config = dict(
    num_key_value_heads=1,
    init_std_o=0.0,
    dataset='wikipedia_en',
)
Below are experts of layer 7 (counted from 0) of a mixture-of-experts language model. Rows are named router (the router's row for the expert), gate (a neuron's input weights, with its number), up (a neuron's input weights, with its number) and show model dimensions 0-127. Each number is 500 + 40 x the weight over its row's rms, rounded and kept within 0 to 999. Numbers have three digits each.
Before each expert's rows: a language model's description of what the expert responds to. This comes from a sample of Wikipedia text that the model never trained on.

# expert 34
Action and reporting verbs. Verbs and verb endings of narrated actions and speech, often after to or a subject, such as announced, warned, killed, explains.
router:519529447506507516504454510527553482547510493410461497457533486566438440504504477440466486470591552515423537500513522517558593458420511450496488568525518486527487498477564510461455533594536465533469518533546525481467473512532527557480495494453458427521506474508439525462485557485490399522537474483503521515554450501470520441530467445451519454489496530514434476398525493447513483550472
gate3:488485464491490521460594517558509455567453532486532537464465504534478487520461478426529504415503556424526466531525504465521454530488536489485575448587493500499518455465582511518489523501518444561464461520506537489573520530531474507436506448475535481546449498480491543454495524511447573544419547491509450486571471548521533478461456436527509497468556514497507403522476484440512498578572
up3:478517542499570512526458451488516522411475516468574547497523517555468443477539487576510478477553475441510480525459497449526582491514472489434489441471541449513492513549436436549520502454504552444580492524470575488497496421513531492494552537454492486399551527531493450549471470459520542557476524550439550513482478510436543548495510493508507473495567454518456551536527539568500503455555
gate4:461487509503475538538406514479556570495530513472578472478466509561432456535547483428552447510517529462462466468523475506533530474507502481498522537528529541493454488442516511487561573494508458525542435485571528478529437556572527462585486524483493399518545469524463564494488482456473522475475483443558506505491511468471555600479424498484515486504482469460478531418461506491406473541496
up4:454470539544495559516534473518605434587481550530478540507544534503477578537464499441579505478476489481540483496555543487573520528528505483517540490478447471502486525487461512530482468494449440481519538459574519509564434478500465479516509482532448479534528564532492586556449524480480532483509516516474406467521576465488457485505566510494534504568555534514437482498495505455414509596462
gate5:433514493466571522474498502515490407541458530412505433465517511594413501528554522482465497509539470478470518486484480452492470533445484464479447553493460451503450447544536487531489473531545423524422563508503498476532489482532572465472487462464490504505495513529566521556502568486495457515533418500506492484609526552454475472434494462503428549519492548575537520471463463485531527562503
up5:519483497490475525440430500485533458537537462535508445515468486494539497548492466476475487533505510583503470493510498457442495553462478493512445484437496451427532533530526523505505463590491508453499529494579575478443503423497515480512470513473493504621452596497523454495543545445478532546448483545448531458523567495430376517529525604460453512499553502492510497498501504535522449510520
gate6:535456500508425542444485502513516433537452494497405471491483533532502471475456520453469506452484535487414538501448552495489572530403475467478498516520525519561507554502483515455440508480501566483443470501531603477544512459492478567518482510559455524523457528523508554410467537549492529464524469492563443507510458469512471504478484433483457492568477513489441465461558514421601495484467
up6:545461512545397408487527549507457495455454532467568490567560464460507525496487445437525546533525534508541518399443534565457500528500537510498452593575512466489537510536461547510440461466490483513494460447480491515445537460477546484510497529522466486503476502579498535472475565504539545460494456560487522448457448519533531498533483483481408471426497431546466504522493458476495502468448
gate7:488498442520554474535546444496541558505526500494489510514475481452485488519420519513408560552617481500461595481488507456559496432509480491638479478548478535456534481498474449512530465484466481465504484504518514480519528465507529550501535516503445498488461447459456501485567525502431473551531469554519483437541544531511491537484449471491532465530530505599438583534466506506519468552440
up7:423522544459504550483472528534415446498485551491490472522545449464566470463530439521533455474541525518467523492534413556592538507501479502525523474545492436488483484573451444488506552586467525470457512430533451447511473483573511492477578497491517500523463519598451522527462515499532509577517508486499473551500488502492486464465546552552514501468491513505473399510467455461431574496460
gate8:499454475568456511456516494540468535496536458538437481450550504522469465499514517475499452469525477486562470423483467470484506438528570557446518497546496463530583503494492490533421509464416515494565519494448539469489426514499533538477538503463547440549547511463483477474490560501482455497568529529564538460466504371549532593570466468545444513477498506504537473457504490442556469480463
up8:411552518507516521488515535541501502449456502491622486557517540500539534456511434537485445551490543489544550490524486569546508538481498425517463524505480519471519470525566505543491486464511577510515527477484459540560512484515523455482495595478501534481531529508458437521492499538546509469465595437454487421530584533544464511527533531458599557455533438514467503476588474533494509491487
gate9:536516437454494503538500505562502514509447500463448528514505504486524459517554549490434447492527557551490561465448464511553509579477475538443433423540454472543479439512576553499489519601529505569460489465501551531481531560483414473494495523480482518474491496481467558459450484510561474456478518492535481469578492543584497480464486504502537445494475474477417502485484451450494435538406
up9:468515444566575516514543471520474531521542512470503502519498490535513471512506543487528479470470537452507523461447469417556521489520507471499453457393470436474551471491512500526537506493462504587493519522432482526562455525525583576479499480451474541536593479545496573447486526460548500565476547471486558481549428435526553474509564544519478476549505522552553527562554459470466559495532
gate10:435524478500518479494458560543521507520507532457503492587489478535406507506466472491509532527466451462458516547529538476507459469552499478555563495544435519524525560525552497415473472558519439490417486518542520449581540492566525541447504474551489441525535509458466502473425468487474508529585503469500519437457500455589549562545489489493501505447491529450518463480573488461537413526532
up10:510577543478456464429410506529476519525500505537459453511480392571455526502529481522502486470549576467470509449518517523563474476467475490498584487534419465513504507516482542471494519556601433493434507510556498519523490584497520467550536520505531466532525514507524546505504534494469542499523509551551531490509460482523486522478458440454496472522418607482485498515598581473517536475537
gate11:503477475510507536528494455596522501495445458483460511504481535567495426566575558464404507525546458536551522552587492519506538463419453539471526519532410507496460499488514539482495529495461513525487526560478477467493451526520537557525547563459479516429453475510500540435464533566512418444574480500498499490426529579532507479498520448493497571470525525490522514409489516490530513495542
up11:509491527468537432473553557483439525520442522547504419468485473510500468561533466461434501514506464473443524493460532551480492461519490439529528496463521482552487529448482447486445623520494502558534495497509467497447545502505554508481453538415525540411432445454488470574460512541534462505472547474475448523548482494462508547465434532465533501494505534576436463461459572513563541462493
gate12:545538466509583480548506510542547480491551481503513441483539546616397461493485471475564535485520543465471496494448503537490542460494505462523469537464467481552523597467473498529506506482498511557485464348486541473448514586466524488499452590492510500507534507468436513500457516502470494544537565549474501502506442453445507540537471514500494473441533549492547483512477522535571489543457
up12:548460528465550468564498518545494457503483491479508452513527473543483455491492501562546543444496535555422477539455586444558541540455478468456498502477390559488517466482466516531546456497529453484425470473593510490485470460512538526554511539502503564494585520547471517503455496524466463498569466542477533511468518529439474496608458538431526475497501559493471515543463435562532527520468
gate13:373460515559544471457589503493533526526498492486516505527506502587439523450558439525493489463521594533522502517467528449570541468511519472526518516489507531521501538440484466453482556504507477512590552469467562502526527517455520559509515472518436497446425421495462501482468514466557513478500535505503461594561513542504455428527497503398453541526486489447450497484479500485475453495466
up13:555571519452533483393504488464542440459475450499495594484530506447470499488556451539495532436540460492482565495536505563525503491550492489470540456498449479599530544459573490545517538435488471583484530490497464497506452414490563431475497503522567553505564542482515556489499502508489496434485513501479477485512446448523517500529478573514469520574528578582500493534462507461515495505513
gate14:510525499548506408492509449540504522526479581477485466501567511515475466480521496467480514537551483520484542515493509504453443529427503466552556492495466488493504480554417526478443565449497498518471491543546512410491514431503465542544458484477528551481520502564500512525517575442488433475497479498516554568461425493502443506518486447459529496558509586514448469526496503377609510498434
up14:497437530533551402503520452513442555499463522536456527529526469538439532474524460445437487615499472524552492578462486524478522462528514530480541546563541559616452531456484468482545548523515470452502456511438457472517476484508498492490476466510558451537550458568529469562469493462536535480514526518499488480424480462515576546450497451510516474482494492445504499498564443437527476483450
gate15:513493447498538498431397505505458472491507537450456566468516425394523453560458515493473512473518525530417497503479480446501524450503505540471497475480571450510454494501556513481507528572498567491480503550525530481509431446526440580488529441488508537494493436540515485495509459503493511505484469454473562585585436458480489557538489510552457547476530513470466505503498481503431405489430
up15:461521488503444492539510559509518492547459442499503534518511478455438486432495460508514528460484505482489574449512511481477523456451419461496520434573447505527506519527512554520500551517437441509487451504466522509507543507509491510520484570579466543562489442513554480487579531608482484503441459578501509486537443434475453437539514575523473459529432456520597456488569497539549500477518
gate16:497528460495545564505504579535480540506496486474450489475512465564470509521476496381385600460507487470469520470530490483486543418482529516518499504451489472497537549563507496544530462489475516501426495536585464412505489489520509599521481525527510501427425515520493501535450494515573409546577481481487499502541521537513558517493508486509550469496507538584443464481541511480528458527479
up16:457526442562527513413511589483496511568452520561539482509491453450451508467506518495536404458547534551461538447496576570412529508520482577502467482442509473533537453560454470508532450505509449535517472569458510451566521502534455466565506477455485549513535502502566567412489461472503514453462501522526537521463473516504498515510539541524500525469511572509536524467537526503558486446469
gate17:510523486481438488486482462525416431540397522515469517457403515547456521519536521452465445502520523522489536476477552474502522532404464502513550526555562463442609525533489510482403493510530558477471463524429523507492524457524476584532505584522494536524503538452526534468501532519493537507515561504459453509572482588495521532532507488453510505439491585544535512483498503479533527475533
up17:511474494486528405501510472479424428498489406451467477499423512445428471449546454509487474519543476501419536512490504503440488548504472490530453472492497509455421534473571487535585522502566458494510504571484500474544560477506538474500510529464477458472530549495447542434482505520541534491462523442469480485543501429453517527431427533522544444455463503534466390504473474476502521509441
gate18:468618519523444480500505483540515519472490479491408504453479490472465447543472500456452544453581462525498483503552520524531467435467536493471469465490485436522459531551490483541472508482544561498573509558391543521471473562504498617550478414461527520464458493539493524499448509468503540533534466506443465543549508548507506526544543539475549523428491475561438530471475497509501547454468
up18:475526477504438538532563569456460509452495505520470466519530540461544502439476504489497480576397551445431490498518445512503522511531454454509444447552503539480495455483476495496586505563519453501452463484486508525527503502544455516421475457458489551467531559448508555509524514540426506457472473525600535498525479536526534497401484521568554535483502476456452416504519511504535442425527
gate19:472453483509551527507524490480464417542474502480539462460536507581503504478486487412490470446539479501500546489468501501448540526473446540478476477501514534535475565480535460374523493564504376503564564449469542538512423509447473485458447483536506513549497495536529472511524559532498476530486426550502512440513501561486462557467536482442466462545431451519532441493500511459443452484449
up19:437412468581452533534530510451531487482556450524475523528542521458544565493439453486505510553517556460545444470524499444636551529575564547508503521485492510520567506517505493474457473552485495461455470435513504506480485506447508542496542557514533527593487468521523506465507503494440541516528499512525461506575542502532477518530521564491453542525484478502443474479491413429444544551519
gate20:494482438429492488445487492531459488555500478428473512467499453517472483555494517512583496515507505522534554496503499473568521468522514498523504596516482514537504569488475521540465426583555516472488500472540476447497502483464464483496571533572521489557414458490491507519473544519566379564481543564541439474496528465571531492508478521445504496481527521474502420437474459436531494482601
up20:552501492486572493538516531512524546503546530508439485432543503592492519487471482438522497510448481467561514457513517443459531434530476492439560513474494511518544416440525505458459510462517496523556594532454493528566481488512502419456470516513438562541573455522510488487516608484528493517526521469547423505465532472441545519505553452544490561463499409475480449485540502487459561493471
gate21:442492461457466464432479480591498501561468448513505495468444517510485548559525422457528575470524490473543535492440481509529535444452499453522497435523458484521476532501538446428530534509505465511535579502495532450512408428510525485499506480568428405488491483517550466471538516554579475498548403497553460502479466526562515464469490448459499477466459477458482486505511549552510457451499
up21:515455559543475470546503428532464453442431505542541473565460503500524448585492490480508489541463475502568483503490571457425518561452437512570496497491520496569455467449534459505492592477557446493542549507499492506548554484493522468485433451531482517441506486507472509500548471466550468495517538524443505462511526560505484403510446495484483581469534488503457483526464459456524467395549
gate22:500519476542533450440478535496507485566459493485549515475442511509583471479527444505452461509460517551492428582545509409499532521490453539545527525468540561520498463480529451485469496535513485466543486529489544385469509470537520534525526473476430416504505480566601408394496550480504510546524510471478484519484523503544490530513525528454524448512523576560551502493499508533485418516477
up22:517506567463482459416501531528476485458443557586552479507479417475497517506548438520488499437435529483549543496497537474481535490506505437508497477589491549555473550432512539520490523466540486456520548507489520522467436453529516530578512523453477519531467478545526507504543519495523486431571436517442597508500477506504519485516513503437387525434497537487580483466511523546475464427459
gate23:454546495457466498483477549476569560542527513432468533499520497464474506530497554481524486451535519533504513407553484562494489500516517546488405545587539531567513446488463487527459496564451538486532480527479478463508452520515469536537524501494563555515452508556519455481549490479435449468489516549403488495536535533497509428451476542528592448511437538486464502390517498490479436472557
up23:503432544393440448419519516502527508549522456502535461474542454528495421487462523485477549496530428526526528503489492564515511474464537464389502509524556533498500487498453508570519441515457543513450530506571531486559433481479568564477467489499515515499441487498473451537521531507428504465441438474420567506523544474471487457504484488517567412520518547471471521494526523489550521426499
gate24:547484478497544540498419497507546468490546477458477532529452451463521501540513514462454505604508491534463448486580520510509521502460536501453492452509517431547477515511516533494555514518486513504468512466544540472556619452466495570535501445449509411522540459509459605511553449518475493556458426436463507529497466525531475470393519558441503531526573523462502493500541477459522463513490
up24:468468551554541481526513512502522463498474487554420519507529469419422458550507506516566519473556548538516459434475492515541474550459500548528517457523458469521524527515494453452438466565450548422503593449517531514574489474521468435456435480524460495544455579511536521501499558501497583447483540553513505519494535481502559508507545527514481467526454475503390512443518494574484445517497
gate25:547547513548541518549409474566515461514501534463467464469483448494473477547520504422542537514612562473533525498492479489498526549479544559569485521521544437510469506566466458507514483583477432536464520558470470456529484507506521521446489594462491525504513420540579473488541482498503468504402431473457443478506478532510525464471489425502526464530525458494473562534488536555541476523467
up25:504488509466517391505492537498503463496522469540503563551487514497463457495530469419547460496492534512528488479517514484513530453467467500479512531473534543546522495553480525543468492564501553487573488521473506514552440420559506484483490461455440539566490595472548499493465541532491545578490543571529492428510430418484533589501509465505536503513491617581551474453481491439525451512469
gate26:550492457494558476493429492469475541542569590460502507442442470534437500486554485444499478536507602473442540492585512559531491496469455545427592523466488495493542500470528471472518470520512554475491469466515552531521486529506453545500486505508437493532386531492463509494565489489549527464495500531459546594546457478493570464497533506428502450500448509505458498425510505468511431507521
up26:490513508538557504533401513510461480534542498454510501452519496557511537500553452464536516508432510611508559479440503489483533491479481479490521566485554534529486469474543424463504516452503453542509443540516512521497484455468474542464477439531474471491441482529502559622515480467554509490622551545563548459458414510523564460464500520495428505485556469512568516475504530497531482460483
gate27:555510432484523498477525462476487509500488530480451437515499542560498527532456412487536513534482475481488513524509556525512445529512477544483494459471410557529514460476453534477481513606450533568457531501514543436461474540503477501469477445453488508585488450458405557422492536508434435445497503502495498541526498529523416496551451426463452472577518551455561486528485451462478521506462
up27:523465557515424501458459557487549497453544458516553426506485449586505474493522539543543515533484491504528495416521505532450427468476557558472537531436505501513527510480454471510499587489537500522515569517510482586404580470505518484510552513510468485504536487470489493426448480500508493423410546500523495511484495541563506433508540485458496498476395555497483509499427485543489466434487
gate28:528485503479491471453505577518514466509473427468519546498602496536450469492540504460520615533553500534539517481470452512491532472474461518508489517434503517581516500584521538439495480559562545508543462575475509489574469534512519465565498508475455418524522474526428508486512544559448455474576469412454489474549479441457483521463454540506519532480499493470459440446516561509463470463491
up28:487521493427482484510459463551551516443424440518530443472503509542520494512435501457502530580546595451491535491455515446494508580487493503539615512530452498545551455441528485534488533507541530438543559496497444550518486554537494600446541439487478435533498509553512485479460472555503521477506472482528520445504412516532496467475516544457467526482555496465539526522490453574508545534528
gate29:570558475549480516534555483428481494480456527513574491537516418580547550514460499523542583603562520497461519497484571486467551471519456514505492526499488454548511511450488522557439563541535455537476514481462542473602475486524449589507507537453490502428509513493511570511494463485503479521562525503524528470520510529486560480569441528500513519524551491447442532533425527547490502518537
up29:509618484504523516545494458524505527511449461483522505489573570452502531480445467550533429468545449581521499497528516502439472571560456544567448455456510482527486520545528520488544519472490507480506546508449520439443472463440473484506507557480500557489485511461511609550490488531505611557537485501543497515432498489502445503527411477463482495465531490478456444512575480459517566496477
gate30:525568479535583579529439544511476473444484497552524558481538463533498489541518470511493442466515499500513448448534475446564521486435535499532492573484424486473575469470508493453503531490473510553474490449499506439505500476538580566525485500543542538569454545422600466524518469511440451469498458472494523548520467490567466422506530557504513507525419527494521464490456488529515509578558
up30:510388492487527475525507527598562531505524551562447525496446448504507471467500496432580497519546480546519504505481548504489497476438548546537466458481518544534517493528494512458495456596565482543472454510449555540493375514537502482492494529493517542552559550502495482508475429479510422540525490500495521473550526426444460509544519568465500429487501475507461485548506527572462463448469
gate31:561448465523496476529507491535570532547450454461512476563520571495531456520505531469500518458468553554482440563501480507480541440542484507527500525549503422457505529483490468525471521540512503521539432480574505528534480514460483515559460520548483524509480586486513455499451476476499488523513536551466481488514504588481510445464446566440464459544478463393495387453428541591510496502564
up31:441474435506502523454407553503506491524555537463555448544511492464508486457473487508505564462570490479495505519417529497449564474524468505454576455480480475457500478489547540486469559521550448530568571490520478551452437481506474479489466540526460526526473470468464457531464558506556436529515472444470600511467487498507447527518507480527445456481495525579499449472552607566473477478546
gate32:487528534570499567460494493545619506520512523555476503450554471548508446482506530452512490519561450504504504493500551510463466509557476540519511472508453473558544441448534451521453510575467516571452513516562544520498460434511504448508511470448509494494465557446440532473426532527491519539522504469512426449525441522487483472541506500481550517454437478423568521492501537548522371496463
up32:486568533515552603552469512476468492469478492542495598522503517519533558489489500506545478441451447519577478555432521513483468501472596542539564533518550550515432577465496595534489507505488505458515520411538515489459499494518439494469566501518485495513533531545477473519538564484562575493528574480508515543464491455465476441528519503560526443455484538511527558467513441489492551513525
gate33:486544424453502445464544536454469501477471502494432520465441492545547476514502485517446500533541547459418590474532472544518553557482492541517517610491541527486496466465468484484518475552418478448398520534505531514508510478509407566510485556525588475457513506485451548479509509582489456470493550528490452529528483552542468560531499446492518516528533553523485477530512476456532432561481
up33:554443519478504442490513542446499410581542498552549446545478509428508473506518500481560490527548469489468472523442475467527477474555568498581470516493459430520450559509481519481426484502490577534536509470532495434452541532472464492514437483480519507470506468509548465523586460537471510542466482517435465463494476499411411527486488472536500581531494513555473432566549498476444458495475
gate34:454521480464505506534477538510507477510568451453512532557505537466463486525609407470430487516529530437460523517518479526531556398557532491530504468475541533509388455530513445496471420488435453563465476467470505486513532480438501531478536489414477509494539411560484520536469517515521502499536437498507539491519514613473440529498476518450466510478443435462496497498506523487533530539502
up34:514525552475480626489472492496424531498451536518514546506542537533454564507475498505520515494464435528525460481509497502469491478489556476503496551480511482452536498484512522437564447478497476491457453528514568393498469482568520498467528464487463460516389498527509502541477456516459481459466599547450548490488585397473527491516440555476496538479492506569546454496447425530497455530490
gate35:467552529500480497451528458527457460480554492529515492509495506556484480441448489433494521536523532533421517437457437536513493486424493533539546495515486420511446494565491556517529557610520423460437528465504461505445517513549537489525479532441565439572495495471481504478501495529536495497588475513546435466473478502488486573526508507550557418479432507479429543467572475502525542465487
up35:536486492463561552524477528404469533468498462468477606515522476537497494556527539495429414529544471513547472401491546443462447463467530432475459540494511495566517478527460509489456510464499593426469504489495595531469510489565410542519444456493458486492472540454488501508495456510486496451478536502456487476541486550420550511519526462520527526524538513479475450528484479487409520537480
gate36:492461435548518479524558509514478495524500484499465447480516498477519463479512527540498460514567640484446499494377491418544547470458527505504430491510423543465493497567542521452461479489490520514624465511480469515538549527541490497473459558437483515519507439492438525433524502547474450487523528488458478518590550502442474468551493556452494519499462496495497452487469495544536510532436
up36:520509542511463539509523420504564512529468480440559535503385526502436476487556504508412539567540508500542612522523482528480537469452454506518520475468556508516537484438568531519510458521496457421514512533452474494487502403544484457493547502487441532498486484549545580545455558516554511449529492561477504526466484492437609472494528495530554504465514538515463525483493540511522460473472
gate37:528482508505507524557508472509514448588465464509523465438506477508561466540506510500597495486485473482524520468435534493500499503456447534487519471574513452504476492441514585447497446524539473583521508587524512530444483487437467575429495462482501520468513511489503539518363488501579503529500538458550503533483411466459503548523484499507542543447513506533490442427410463543534471519483
up37:501503497506483503517539449462486465502394456499527539514512476397561456479525551550534527611456512527469457441474553514433463516509530472427499446495466507490543560585517488546550506455440465432519509478517584502524541483506485485498557505464542454549463463560471516493610473517430566498512512466520527472473495487512480464492489540540487479481508465440539516536530525527552432566503
gate38:501548557528535501543545527523527435471505509495538450446498534484525475514567530433484461457541531476542457496543506433415576519566543502532489476572520527464411515488545517530469502535504482463564515554539486554421486495537502513453382498458444491503568519532503558483447469519448453551475558496452520480498474558513453533479515517442560554522478505536565482554514428498484545510479
up38:470548487423531430479527549556481573502512486485511506461491475507496491522489441466533482500504436525536496526457489618474493506441424484488497480555426503416459507501507492495483572513461524470508483478507423573484504439481447525521610501477502538394530437482563476559507498515555474455493570497509453530411529495499520482473494447463511556525511534538447495482441526553528473485541
gate39:530547516578473497488523517492519481489471469457461451467492487475468500458494498426483485431498572499497513477500543450429537480530482493505442484513507521523575543483516487474458562408469498490500551509478463508503473513560470587488437540575503467507510478487486462501558452432532435438555514510498440504571463487501457519590519532445460396550401555523474452477549493515435522547531
up39:460549462525548551456551524425487532500485482444493515542406459442389497510513484494491514491428544493442493474475517438478512457465483432482510471484442527459494470486527452452597518456408535531544514517465474486481460451582533507572520514469450515451525527456511559504593472598529509451549539538567466486498466509529506511545482509515472532481499477481505521491544432445517480506495
gate40:523565488525489501484485458519429518508531429499487454551535554521530524527480510518413543492540546563488558485520469514468461558479539505529533516542433573550501468457530530502508494492443473532567572481518524507541513541532545499456489494467553481527509490523463458503562573470504434562608507496479501530475527468610468488435516562494494491484435533514494439383476526467520471573501
up40:483465468506529442553499515483541541537565569565522535512488494431501447559508536494493480525476479443505492452462507500495428506562506505426539552466534477459489536476483527420467553465440539573456359547533480520557523455506461538523428528470477614529525456507484518518493522498457535492538529501555481526479504548506432453468462518546503512535482490525452568451478558483502503527441
gate41:579432422533523522561518556505484528492493446509453484460549545439447488440513493506478506410548547451405527470526525516517503470499574445595510497522498556474518482456500488493508453553458556536516575476489503560513506522548466441522510473460505485472525505428491570526445547516492427507486537442521529566513462448540471466501511506488499473493498573528496525540543511407476519561449
up41:485447469496477551550518453481444504462574554534507480454457487523489451491518503408453584482559465503467588498497466563452482479448482498538505528539577479485468444459482513498484439549577538446460479509539476458504463532441518477566525561534494488464514469448527521465425530547577487486456526503513572448431487520463550480580488515521477541479522541481441426536549486541497484470498
gate42:471441521531504549583494441513467517507502521467517493420436492552479399495495443456564461459506530476498589426476545537472501449501521375529540483503486493469506588535502509496514520504550427545544544544533471574469494516452546489500538592521482499478490513461477508498491575477488451498513553485536519478518527490552443502492527499525528411487502460561463549552571489463505493474463
up42:458536492476539523511516432520496443470516477490470534582508503469510466457469539497488469496478559555549529533555450513494555444483491452519478524548515507454515505452465501465403430460516544451482546488499463558511473540431512488400522504586553495549534518492438482488569501536530433593517506520528495448411535485554525494527419553551475485522463473451465502462463489508403524481505
gate43:547546536468424526475505522470519537528524457527425543498514600569454486499518426566497428527472461489462488474491470501487542526421497433551480453509482484517500504474515502523464568480496486507539587496547497528505509497539503474599560444464554447528518441540489528492502432445556489499598527597451452501492415513452506426526490521501516490463460522438474493472521527518502504532467
up43:526462459543535446497497480510521572487574572481585543562443507549472590558481583551477542567467475485534521509508436539514458467520506500493457512511553476489550575502494471492488504496514480537449480550496530452511534507477457441473495596540472436500526477531388529509485483456429525444504583449492508490533574524515442559528505525470570496508536488489465532488536537451469484496492
gate44:545505504569490459528535516557476485518568516496473496510500491519466468504464498503480545490536599492466503501545539551487509522500475553482522525524526463419566483555532571475492486513539426491476498490441503434487535525583481435482533560464525392553457470522529545515463588481546423528575565481480548479507493471544424531438472532467543520445396509529471506486466477453533505531506
up44:513544409532489437520523557496517464476440500503527467509481503480486470469503463527483536468585420496424569510563505488467554430497454582475517501475495517511500470524517511496349504479457486496470525504484536503508486570527420574531455485488477475473434481484399552539502494548503529498499551508477442469465498507516551476528429501502495529467467483508597458492513536469584457490462
gate45:501497499545435531505453527453507477553522586520460480503578496437478476522502467496506468505492515526481533512550564527617468525422540415442541625453497509489528473444556488480467493436420538598491465524485503542523445519506468459483481549537470562515528530487463589505499579550510498500500521536516522542499558471524549533490470506460482487530535576478493505486515486506497443550524
up45:531484465486570459497574486535538538530519480499464481468493454505535412389487482531432494505466523536525449575458477503495510486576521568467448456462499538459465405565502485557519479528498473440526507509504522525483497446551510565515504431447482490579444542495498454554542513525450503553499416511469492478455580544479553534426511451504527474454517510523567448516501507484505502452455
gate46:581528437510511539523423464450467494501563534473502525426397494591510542530513613447453490509486465530513569486507451546506443500483494474495509538494527467483485509539567455531457537522499454552446507438497503472480487531499474555531569454491453487474513435459491534455477548538540528500521439504483515469509529514556508405562510484486476471508491429461476468512523490407441462471450
up46:513545468490486517441536486484481447504428468523518540484457493500450514489567532522468478551482433527488635467494468477490551488565563477466475519560486519503476558430524483524466497553459534471438493494539556554516539523500549471518529519544477444527527498582422452482543534530426504475475450409496504490488548433493514586551491567529489473581518511447516506462498568538540529480504
gate47:543466444538524531514476601460530522542489488535511535515526532508474494476501467460493497508550497513457399540506468502556484535491575473525497450512537481540485468484486531491384536534449490450402544437588531493517490463496521521462534490488489557523506553545466498550511552447598520476521506503579515601561459509498553451487500532551502473444525594492527501463532510474532441521497
up47:547496567493500523487566507491467479509468476513489482488501577503458474464471504471504463474471454478474409523480455445477463529432529492389483447449515530489472440487508450508484525472518454391491531508469502514454424463427489561463514493457487457480415500584475525502504598489529533519559529545552460501521512480542570519507536525483568476443449483588500558505508451495471461502436
gate48:525494383499512592544559592509492584528502457514542464446526457492452544492571495531509502481577428485517509521527480546531503580440539478477512513493499559560473473476474454540484453504491504512509544537523565524550494482576496481455537557508478494497516555533469477504423531482473409507521530547473537496519516479500508525576514542509519482540473527546510472443583515459536460589536
up48:526496463535520554559511508548473512519484529471510532518480519497443511467544497521476527482520497466473512508443487611503444451441509551465479458521474470479497451539456464514580472530524447484518514511484553497477586450382493511566444448383478495519444536542537482466557507506500447499459474528528530446474540469483461455473525526435531505554381496590488502517512508501488535554447
gate49:494541481486533526474490571523509475592494426483467510501541422511504481468443492461524435474497367484440562483413481464457529474501489494462472500529552543416452479462439464524458441517500497432495516499560562537478446453565477588456406529484511454480457538487526457497504536476462483494478545505482490489523466505508555561500441466475455531500540527555503463553530497527530464484521
up49:510513432446519462480581518496573521416471497507517485494498534457487531490503493470517462472494481460554492463542449489490547501463535550476579531494513503550491427501523573472538510482468491469497495448431461531456600556533572456498580528529600493537511512467510525540445424551436501520499454490513526534397444488513459525465510469531521493537567608444528539510513494492474489496473
gate50:540470485511493503518556514463496507561515432452469467462479448480498496500470495429484493477533490416464467504530561523501537485483456441458506589546627541529485544503439490539470530516485477477450536596498520491463487500551483546506535444570463446437477516541540500508448491567460458447498504464548495552452463437478552501514534460541510509476546570460478535423541574448481555523497
up50:454511552469498468508546473528490465503525481536484502545522548543538476490512559489493509478471501584513475420443574490491443465519462562487515505517521516507538505510468532508455535515558523482470474500490472561473451523446408488562601508515455512552482477513496501555468481555541494575478479547457531494448492523516548481592485427453567484509586547512503460464413539567547586565506
gate51:508526464496524513514434564539546387461437543480461528501493573541431496434495530453480525511486436521425376571462566522535543470488492536502494521517473513549502441496429557521442518509514525449462418469494517565472508502522480500477541503508428441524557504457493439481531507514578474448539537482531470474446507477456486520501486424464504516515495470521512541525480455552503545520449
up51:543544514509514491498594488525488516451579468462493508527490438435501477489536533506503521563529448529513538551535561470508422502579494516363483498474485476452483571493531506599456496572525552471482488534469533486461531416544523495539432498498497512481463495467468465531477453493448452499537450460487541521517550498485489537478525384537503464518523544469563508548523533528495430552492
gate52:505536532555559554525518460533539438498454466474401446483518507543531471515524539547535460499532526452378522494476511508500536535449490465453485558508491475473509433515416510551510516457520477451403454425523539484494571535501508554518497512470529459504486481559463536492486551456465505512477579509502480508494467458488462491505481494454487555591497444460483538448549538473614531455476
up52:523508486458483541508504460482532522472521427539487509509492521496449530573504491503537590485539482540548477511489595490515502521496506576537562429499442556551511487510473506433515524460403539524525501543576452508537517465591464548545529453530509438566426523483546448560595467464481465536464504478481460557530516539549500396482493460509574506528494513468501525476526508496492504461557
gate53:478520463488463508464440492428491529528568593505552493484479427553504548536524490528486590494461437513445477494527512546516445480428594488533471516484505466509480494478529529479477436453524561553413450492490545451491495405504558555521480497421527424486478536511459545422519539494521512546562530486518495523519499465494519554480529478434559465518518491471455492509520564459545492421511
up53:551502533433501552471494521545496507551555524556486534494495528466464528557479509536516466435568475436514511464454522454554450428500513418506496512549461478505611487454508502474525520528498461452580519491566557485527460486496503485520488535474406494492492517457543581466515521532409488520473491476534521481524453419493599442507447472424537491503491500524614509521513524506465521478467
gate54:535481485539561524456448559513455482471477485448531508525464464540492505511538521471508508486547492460442471487462456562499497543427523417544542537512499515513475431463480483507475537425498527561539548492460548510471571566547488451608497481460455495409512478573446507455523585516481533506468469484450455491534451543508458408476544487444525501569519539436469541522456523551492464487465
up54:533485515539513470445507469467507604511515456490515526444445576455450520479520458512522489553487472536506557407560559529482460449508484453490518552525513431561494564525527530538519465489487490510522589440512553509527552565532524486500514492445514441493477487498540545512477496437538519476494442472494567554441485488418479478543472480546455470542452521498435445402444517547528464449535
gate55:514530559478501524616503520487508456525566502488402446507470468608509503476448523435490474485526576518529561463493469419509494564432499425485500441507490531504476466494464504491534594409494440505511533532508540482532518529506518502513483511500468430498536477511578522549523485445512534520548463515532536560492484540439459486490501444515419496544478458498499440459541469464435479464461
up55:527506564469548472569447427534446519506499608415484498497497458540438524499488446447488478505486513452498566498452480465494533506469494456530537485471464465447459574490529492516483439433561438509529493543442519549546507434528534528491414529497484456490496499479521455476576540498504446488509590508548423510541469543557509480489538514479469486453498524471471532516521448561560590484465
gate56:525525513501432472540496513493490486509550481553542548536502487579436509423549508472493494517445478493490554553506480433417545545449512496517489570536534450470415539495494509498464450578618465468502488521514416437481462468494515472458482485521418523492490496565482473497482523511527525484567499597441542427392512502529535516511453516472512509570496499540513506491484554523492454458490
up56:533493491567484560566484479530554436586522462554468476520507540527546543545532568500409472556571482487495479473518508472509540484505498517518472594508466522475473510500498447464427451527572490481579501501523496559475495471371488510486417497476462499578477503528454520476458446483521405527489470517456505411495522448450509460449517511531513572524497532521478503494453491493514534550485